Below are experts of layer 2 (counted from 0) of a mixture-of-experts language model. Rows are named router (the router's row for the expert), gate (a neuron's input weights, with its number), up (a neuron's input weights, with its number) and show model dimensions 480-511. Each number is 128 + 32 x the weight over its row's rms, rounded and kept within 0 to 255. Numbers have three digits each.
After each expert's rows: "gets" lists some tokens that make up at least twice as much of what it gets as of all text. This comes from a sample of Wikipedia text that the model never trained on. Tokens count by the router's weight.

# expert 3
router:125135089108132135196141141109131083096098139142136151108144092114149117129155156136159074131168
gate0:150099141122129124116115101088172107134112070073149074129079116167111140085137139116121166147132
up0:103144101129135098167122084224118117114111145133123161157217119101136163168099087154116081117072
gate1:124107127137095117087071136105105096135137144215178161105137107113113095140081176097153153187125
up1:187105171155110085169064133155084157132153087151163136118042066158187132151138135127135114176087
gets: "0", "9", "8", "5", "1", "7"

# expert 15
router:154104106095122109118121102096109093181170122131100146140141140170103077147091172141150155168165
gate13:133101113080127122086158176100122130098135181111132140080119116168188156155142127114162101132121
up13:060122103160133146157122118155102180150105105143140176155186074141132100114150153123161137115137
gate14:132126159095197190111115140130109111136144149136111142154118175107152107136159110119086148158056
up14:069113187097100188203147129163192107123137071164140139117065128106108122136146175098200172091071
gets: ".", "\n", ",", ")", " The", ")."

# expert 1
router:115123106149155119146125140170135133139083154114181150091099104103086124150097122157164123180097
gate13:120102108159105139133108118154123129115165132090060136032145166086092113150130111201202119090081
up13:129072184113145110134108116158169141063060121089112115158116140122165168114127116119133110141130
gate14:128119110131227096155159118087096147108147115103112075066143168086062104113119149112213113099142
up14:165111155097153117127192152057157169142096118120056130134125153163116074137180079112155140106125
gets: "0", "2", "9", "---|---|---|---|", "The", "|"

# expert 0
router:107133098077146109151162110204147145070134127142131135101155147148126135184083118123140132107113
gate13:067096162137081142137128139148132089175161147115096096157094132139129135162099152103097127118135
up13:174077061121135137140162095124107155148126121177143131080137140175158114139116089078192181191127
gate14:155111126151170199113083114127124176119110139099127109104102189128122135101140122054115155107106
up14:140154131119129076133154130117180140122081099115142174185163116139100142095124131108129108118158
gets: "\n", ")", " |", "-", ":", "%"

# expert 11
router:148163158147143095105120095093176028146170079116160077128102167126176129142190082106159176165157
gate13:142119166128102155139123126134131148120121084198097139141098131188128123143143122188191078105071
up13:100084123092066149172090203151111125117083094165153152157113056169153093099169161136155089189109
gate14:136100114212147130113181174104100117088121138095171077077161128166164094108107119148135124145129
up14:141131161117090096130120081152139160162137094105088154220116135044128137134173123118135123088101
gets: " and", " of", " the", "ed", "ing", " in"

# expert 12
router:098083136127087144123128134114142145104106094145122071096106069174135161139144151102163142105115
gate13:107151148170145138113170189137110093146175100179102082119121118119184090079130078177142103160113
up13:126058138139127157067136165186145105125128116156079152148099140130136085092140089153192108130098
gate14:209106127131144140138070144105094139096167134073105145094147144106131116104090169089188098101091
up14:113096165112132188134086135155192184140131135142158159140105123152045092108085118136182125085097
gets: " ", "\n", "1", " S", " R", " A"

# expert 6
router:165144157139149159083139133207127146096127127118154090126082165089088105079151146164088074093115
gate13:091068118094103194149205121076095090163147197147156111159148143135104105157096158216180091174108
up13:139127053045070095118143137099108094161070115086148177162123126154117126103142222107170190139135
gate14:117164081151157126099118126140101117152168146150155098143130145122114140108138099139139076083071
up14:152118105079095150155150111126176137119090141118117216153132091154085127150143131103152123104118
gets: "2", "1", "9", "3", "8", "6"

# expert 9
router:146143089133152105117146121104086102115143164133152108093151096152081148144154165153204111137148
gate13:077183158206128153138152092181088123140129051194102114029053084144128158152102094160125107136099
up13:124081113039107101116109152133155121170092079137115076118077125162168179151185098078125134164184
gate14:139074084158181127122114088119139135135101120133131167187110134111114103094089144121141226105079
up14:109123130139142157080168129121133138107135099122113146200137142110059126105154131154160097129101
gets: " ", ":", "-", ",", "|", "°"

# expert 8
router:122113225141108154082096126107103099079159124172080134102133115157121092148140147202164128101136
gate13:140088132134102140121069119146151122080178105098121098136111140108153145120082119108118111147071
up13:179080132083119123118105139128097128164104066152137112089070141142113152173128135169200117169152
gate14:089099120139148167147093122060138061180098076118110100094101127081133109109094142125114171103138
up14:121139136127073099136143148131151134127114168170128185154103130141049192127158164192143041135112
gets: "-", " to", "–", " (", "er", "'"

# expert 5
router:143113104119176119208130128110108047192129143117118093133141133139099161143079104082058117132134
gate13:122138099121070164143115130161116133159069115125161150146169068183055046093168119186146116157126
up13:128069122059109114104204145156167114175135092135142184110113101106102149121141114131214186135167
gate14:143115106165130118131106116131102113133121151148168114041173075129146085111107076116154133113063
up14:153130129127111095124149132159122136169117183130142116084123099075132131103126106116128105084143
gets: " |", "|", " was", " is", " be", ";"

# expert 2
router:064125080153103131148097130143138161138166129136127126123150118164057112143161115140154192158109
gate13:109101081145108123107172118159172131177143131114110152131126133135077131156120102180091143081094
up13:084068098106128092137169140123091158197150092121097160093121165112140172167113079058096159124165
gate14:142141098146171074139122108102092117117146109139128124098074133114071112159092194081098137159091
up14:127135165101145125138081175186180103127132183144156174162131070130108128120106126153143115133085
gets: " ", "1", "\n", "2", "-", "9"

# expert 14
router:103114126148129122116073134086129128114098074121125077140133148125158125144152119073104145089152
gate13:127167140096100095123132115141077089076134107116177111160149115160107189198170131145148113135110
up13:190090084105077093129111146155087149169090051127171125165104070107105163111116183192127068177074
gate14:134145078156075141146134128037108122204082105120078078116117117123150182166083152108147157111148
up14:129160100113130155113184099098117135206136142146128115195196143116060193151082196136125124120107
gets: "s", "==", "===", " ==", "is", "–"